config.toml
activation = "geglu"
balance_bias = true
n_head = 4
vocab_size = 16384
norm = "layernorm"
norm_place = "pre"
norm_eps = 1e-05
init_std_qkv = 0.0347
lr = 0.00224
batch_tokens = [32768, 65536]
seq_len = 1024
steps = 6919
Below are experts of layer 5 (counted from 0) of a mixture-of-experts language model. Rows are named router (the router's row for the expert), gate (a neuron's input weights, with its number), up (a neuron's input weights, with its number) and show model dimensions 0-255. Each number is 500 + 50 x the weight over its row's rms, rounded and kept within 0 to 999. Numbers have three digits each.
After each expert's rows: "gets" lists some tokens that make up at least twice as much of what it gets as of all text. This comes from a sample of Wikipedia text that the model never trained on. Tokens count by the router's weight.

# expert 33
router:544504461478497474536430517560538581516519562459544528489546498500580523436539548509600501547503599458532545491449545521490529449433434513552492430611513521472470505451564556475527584519533494466406505480434529500500452532564548494525485452464379450588509523443493460448476520596537478441540518590465480362467459542530559528475468494441455469528499454541484461495531512470557551447476486515558489532526433541429553467481513480566506509559522575445563515512507544482495472571414472380491549435496361538468565446575587475549513479491567473532461566538435515497505451517512567498458441536469569517546432424448530663489479542492540533457530434596563548491536525515526459529527439501413547558471330456444551456487461510444462535561579507461422519444467416449560454598586537
gate0:515464492550496455481623499497508460417466525490470519406515478492566541491446574462503515544526571502513444633490479541484483437494514490577508541500564545480540511455550461521523571491581387531536481470486470423445535491526463590566631535537423476485532548571493362460484415521526514492538525573505528398474463490486476432485482515543439482443563494461410533494571500569496513496435417473527395460607448521462477450554462578673587487521451475524462450466471533454511428507573541495551526493462540523426556499515459430521466482525504452455516473519480445593467487487565464493479641499413440502461469519473390513467488545494496525521555481506587502463483377511493524518581507505528513571541511628434504505409565439515500522452481498498489578443525441406432540499448596
up0:452491488574592499363553488535497599507596545432489570487573445580539509461504653482553559450537530512479422510530431566493485483494468467524494562480465476428589441456428461526476526514507422578458544394500434479537466555530418442527541551499536437528554467547489463410479436439492481483463514510557514491382480550454529531474478526492447483485595504528583401545498563453447482496415446512485477514471480533454520565524411560540425503486507445573581499512482446511525492474494472462509556527439480453535533405545512481540515475541621513525433512460476466520553456494538476477477478431427523523502480425564459527422401533532462488434459471437501465460635407483476651571463524575401583539493503491557565515459534577485484566504504463487556575490428451476483544493418507
gets: "\n", " \"", " he", " it", " He", " It"

# expert 36
router:504582429471519517526390460556475493470441504382433378526527419436550497564505495466487618501563558483497507419530482452488465551525447500574424539512465448535489454519531463472464481439490470507479413553536579505499601471460498517502515503536501484440511553396400426483568439539546508382441458569486493451496436494549454551558432464545584512471419498600466531627593499566602579503469483532570471503566487504533525516463534493498503523523437551358506526463470568438527561521479451500441516468542462525515542575414491520532533517501483566445509558521372455509509535523469454519612424528487521471562454482483475484475551513452525509502556464533448514513432525444499431488534548468499473468531537582456596454511447560486621442469540567591493454572510611477568542551529524
gate0:473547448531509450431554514531468463407465497442455483513514498512489495467511550528513490554572610468534578483492481538452457415478400500476526494504521438482550495462514425497519515529478434452511472541420539485633535532519472426505640572559586493531503488430504388631433492507445508495551442550547431570460488514514480545546548384572530471537545409474580504534562535533490544444532463599482495520538575446436461471553539567489474493538515471454500543478528465450439496530506496515510501479483480541545550417374551486583542451421580502586518421519556396528576548507543573532564515533497407509486484528446504525572439497605469529523524561483489480507469510405554467502376513592500501519558539559531656495445569428576509487467425513547478464534423547529536570487464508
up0:519390452496491438561452485474549432496506525600485537502527340524509492414464456531547502426506481504511516512484513567525497360574451458533472462518516495530516561396481507515494532444577497518579497507540564480477620471559478353443576493607528491523468469443564481566400473408528514379575470525605457455414572477622383463412459475544463602473560489479568496506518469543497569530507534586442495506481516444506501424609550525481465431508530504455525542463469506441551499486496560522447473514561563482544584490505471509535487480441569432480500551562524460506528508448521473511571478505493363430440607494549463509517572520541530520464495462499450531511464504548521500406512525466555480543512528492558602531639500518473551504475478511506487514500457485460513560488474585
gets: "6", "2", "3", "1", "4", "5"

# expert 5
router:485521528548506478533493608491438465494647469523530593544445560557530538527514473590431430474521474559515431429533486461516513453483551457477518449526518505593510493426466514487524552518586535562541550456506529482429542587551547483479556573463449507447465432489564479509560445454493517558580558496533573492463483493509626454518499473518539530546423487422508595492493404564433487470518502499496539547615528560495497545556440477421426515555486467512530496463525469463510522439518500430499501512408499508543561541563518417503470412518489594528590547505463531503623501447472434559367497483504436472433546445544566564572537574446519442438461502467599502545557540606575430536447565464477513505542455426563623550495539511406540555547518605480458506510443462469493545431452455
gate0:480468482446549488644480504525534507426463529552463638444509542471544497438548521594474524572496500493521438509493498488515455393556488436391484562526466505575478557463524571592532534447530470436473465528576504560527495510503450559475528494518459534399474473408567455613563585475452494560562527369492571451549433534424510514462511515508463490476514441569502500516455452474543482513529431470592509532466505550477516497515467529667510581553491497425439478476493388508478501577529477489466534508378530398588518494528505424554523516591438547479504525484466497470490530498433647434452464527539516523541545510553507490512484443479620454542391500498521443580459480490519450501484552538432491509543496479453514499423541499604462492583544515426502497419506563462577550428460482
up0:422498501531526491584405564606512488454506444498447605526470526525594597426533561591463469546505517529465424503526454475484514412593521388429437535579484528550520578422526488601556530471533436483486491530551480603473489504453466554419536498490392558480468502481591415588560479522537512592543542453454545462552470497476539501481515486501511421495498465545470525543405515483491469562511444505517548536482549515470464478554459491620502642548446506483449468406510452517521489593474481458469545552412493475573504543452485402586470523557543532479523578503414531485492510476462679464408493476495496453504540480513548496547502430464583463532408538589449516577440573482523497482569497500433495510544476446456473451481558471490533483614550478455544457467478503485566515457468474
gets: " 1", " 0", " 2", " 3", " 4", " 5"

# expert 8
router:561572482400483549517445507514500444534603547483525563583442488480607460569467553441502501531529557507504501516446516554578401498501488457536413534533545599457501439483490459465460436518545503465509517478536488500508460539543440415517483518418391518593468631471521502523546509503584540474517598586409486473523445535517496458514467580535533515471488525410493481437431521476477532436561528417582515490514512566557419460468539501474484525608413548453473425489500459479498517550365412545463473555478385524562510532577535467555456387454498543476548552492463474565496467495621399468473540513465586577529494441456489516508524498539514443488528529447555556527494461415470507541404581487530480534467564514577496404537465443459486407499419502520433507512456524505488510457618582
gate0:488553494530496562460622534609562440600487508499532521488544461525552569475504535506577469531509556493562529495492498496542521431530439483440493504447539458481545443466396474459431545501518579566470454565461493536560462568442467499511446389460514481486469464400528517576456549461500521536388543537433553477454510508490441572476588464541500518394467437451577517539445468512444498517590534406593494564445394518522455388516539529620418371468444512536611507530467542482521439509531459565438438437445416487465540483454535541447552426464496468550564446506503484501559427408629477529505486497491460469558482558470476504543503467519462457443542522573436421490493570588359580456463483462556512450442454555495554488453517534507513481545499556507518435568502467462480468486494509
up0:548489542538552564508581525514516493488441604458494551460454542427520493423615456505438544510512450465468487458534539497420467553491432533413445476424521470476626546545535459537556493466593638509468588516472440591499520399538568548427515454513421456589480496545378503508527512424479389453512454561529455543493475522595531500505580502523466544493464525521543485408601456503579433473523538466506510521560485548533410681498489506484480470491600485508491521437457421507575474559435501534484567510497577474411486508518524523466466463427487510507520471547447472546521522475509575484582516580561484498536534489492547490511485624434568515553538514533541473385563501501542465401560477498520501453419478492472540544485452449463461489484515465520453484580478477457424607411481499
gets: ".", ")", "==", "\"", ").", " =="

# expert 11
router:459468521625413581546473463452569509536447502451497470524468555526494488553544531533507533600421473492435480443545461458434534404439493476419532613465438482446538475540521461596457466388523510550591552424491523520566463563545438409568534478500410500437572415541544480502527484506562429493565523495491490532596460538478458494548487370414495519471495533515513457513546482565543526553501561435495573536509517452476509531490561523521453511494486528525405473463455456511497526518562499595464534419522481518536559553533471461445523581576525537479446469476398489460486522539464427404558462476452472463598480534476605527587494505486427451494466550498492522475396446610551459491510449497582500521565607466471466562500471463532447570502487526585644417550571570521568476479494485
gate0:506548564488564577455538506575517496622332544489487447453497567515493592588553594542506526539506547491545419555579576510482445426536475473416508428487412468500531487462494450481506489485465457578438512424491469440509498499401523467520428538427479498538563418583512539550494513524503510419584437490545470535614526439470587487521485460499512408555512520561509524531488446442569503506462434504554504538491461518485533522528556486443486520524584581487479400416546532462541507470488420514507468431490476548530517442406480498558562513546494563396547512473535530439553529413555541466597471502556566406459573518481621566530499455537466357586482463454435555480443436523566587549518489528516542427491541565463411504491511521463470516535523482516578460500564549461548497476535458
up0:562485459451443486508554560528532459478563428470526476527532494540463535443485529564600527498472498580467514514611509542474523532388536516519368582501583497528525545472623529550589413544541434554497533474533366505511531488494520463458607489443420460535519561446473420438520550442547476390563548502490450485507452445500456530449543542573477527522580389536378544527551494559410565491443577459552500427481600485590517542430469401594502546540584460468399522529478447459461512511546453505486469488496526476482487571440430553508530511467550431579487570537420508513593565458464459476510442488525508559426461491406416546498455502414437515434448492577498495550452566498452528484503483504488554510485460465548534476493506436518511568450508586444531543500538433458452515502509475
gets: " is", " was", " also", " were", " are", " had"

# expert 34
router:549532564482533572468586502439478545529457424502368524530392462523618423509569461456437457543554523637513538461437617544485511473490527504490454546476585433604522449479474428542521485557538524590562433560483483535459632464583499445384538418433494544447577491578462506479483564540484475510489587569544478456504451546617415573505516508494518504498546531510424535567544498542539473527527601572471462493503509467423515440562494464548469487485525485572593501492480563586556443510589509485419526543475484457506480452510452535493508452459528538500496469479468498489499471531567535439549462417522495494487558393464496559474567488519515439478575496559537501523405548574376447502491526565506519503537490506519415489529442544442505532603575474567487553505473463473481540403490526
gate0:450495576524542503598461501478517482451441469546547416583525446445500526456497460502502546541529525536678635462438561514368492476619551445481501406480520499556545559406566472587558495419498412468544539487467403613448492561541510518408407455458520474373455538517560466449477485453548463468473541430511538471519547453487376488542552508467491489530492519498438528490520496452499475460484461422495499560506521475460470562515539629531438493549479591492552450465503527555394540542576482522502467541465485529503495480460421420526473481452431510416540485557469483530503487429458504435375500440439468484502532523467518441519514573521534523516456515514505501495424575555547544451567536487550496469593502459522496646528501514492560484563441499423512431546440460491501538531524443
up0:522456478471551440522499469492501502492530440627522516574482476526543485514519456479479480520443465405424531425491538503471484564482505596561480488537474518569555554581514436583551465522450456490441510561537471404391354499420570531477533509518540489513533515529511499546566605565522487423389538429484482473480474596587454533500537565453499528420502525515471464523495513378599442491520482517436546542562496480431442561578464531521506415576488426506496472451479330457394468550469431593474541521480419442445521518439482505441542516401511494554500514490573498451546482519489452444463503460480442440452439537507543515533583522475473579508596458650507476489478467545429525454519469477520417518454514495530464538480525568534545459504402473473532424523485554464565535539605518
gets: " with", " at", "==", "===", "ed", " by"

# expert 9
router:542507539494454501567492476447551489523455567486470498551516441397540630497542507471401504519508484505577547474439542442506475459410473449543484426473446472415487515450410506493590517543640459476521512476508513536558569491466505534464481490559546445408453506462526495504564433443557466444542476505495432518479435490513495489446512556547402467507388504541597550467515541552578508496417433626536548513459564482505413550505489493455429434541514503483490395494513489473436467481464483425535470487462436452442554432427527531541460534442541464566444439442472520513471510435539431473499539523480432580477546487524473557548390470407540527454352535462506555387511463601490550446441407555528570523476507422519458603570406542499534452448550473497485498551469532469437587516452454
gate0:483392435443546502517507407489671508454516495560530524497434492468567534439456523486458502589558557475487489439490571524554523541477551445490468574468490492462467434539455469463550612431601401474502538548520484417456553466480560530432542410393462510554423532505541587512551472516528525399530484509490454547548447466580463394440519531574508420557489481467539489430470553481481537594500536501446482486586536467480489494508468456524560529516454482549496410437464464552506561502510513572522462482472497477482515542459539457427496512489513561501467493469420355632438497483594486460533531536448504413495476545492478408560388477513598403480519579560559434487449441557487546445472517572389536451449520507471503542574531527465517403479509462529541506599504494496463489464457458
up0:469527503576467530468526516456547559463472603569480490524535444541416610431566441457444448547455581483442497583512530534517516489477447537562513514424523443512477518422500415483474519433515548485533391509490453514507470504461543534477422463464382544443554500490513546550532507440549501483483520423454497512464559450502491489536505577464478560478534459534356516524563527420476504543486530566372538438516538486575478407515530466520410507442416526553575547546538498479484419571560495495468538557482371500536579513494398439557488443366515495572443450441461463518474457615437478555510466605491673523529570546494471459526512462505523465571462434475456562531517495500457444518500633408504495464432557473461475506556488491473556558510445502544550496430512476497524460473438453
gets: " was", " were", " be", " is", "–", " been"

# expert 13
router:545472489516431576480485507513510550406558500515559513385417541480479472489453479542505484558456529493649545476478497497459471556532513427533516516478472604512412499435581516503484448536494543525473445624517474457489484533465424456503602548501452557471506459489543572555483567535547483476507516530466463509493617517435384557517553468539488494554563514452521545465516484619466497424486566510498539472492567555426431598540457481510498576448437474424498422457404468442611552389519531523525487569528548416508456606507535498510457535419469509573492526460456404448457522536521468454403561514484474502483492525501488484558438490553512456471626529471475534570527521485582552479581561438605515558443439516506589505533440477456464513514448505596596564490399505475398480456508492
gate0:515483474533496512381461535493508511608562552475453457429462594492397494495551554482474495572621581549568616559534479506513441522509582496479584474531586465423471497494524457450511529533613464449475491500477503501458441505522467599448596360464472460597512450588463572570430462533507535538433496472440538525545573437524464487476483475523540456548524486543602457501472510521461468439533592477506460476466515552438488579510461471537505571427523433639499491522522499483536419439454543468522388514466528437494550505510574434499471507438527497573500552499477498489600510530463487536465479505502425510395547402572555600511541459459561510531391543486447538527485468473551455407518494542475504462520533534426542541572418552506536583462529607498546542483488499573510521502495584
up0:472479396518479480549505376489540521483527509431548437538592472518475483553411440440612486475412432549402452472516455520499486568407571446520442593456496474554547428469514527578555484540512539491486481508429504438458461462523574433496470551516431535474572542471520614534541498498460464452524538488547524501425504562467553487440503539472426596504552511522379522574521522484531506570500390456448456578398445482531424517476529470588485487528470504491544448571461488506521555534566465554533525554524424556500623452473419491503553448443456550479512417546533469495427497543484413435510463455542594506591486489489461567564504640510501433466568522482534569457535503499493548507549552456494455469472391430525539551437591518479475391448472463507458420504522462475499575508460434
gets: ".", " John", " George", " David", " William", " Paul"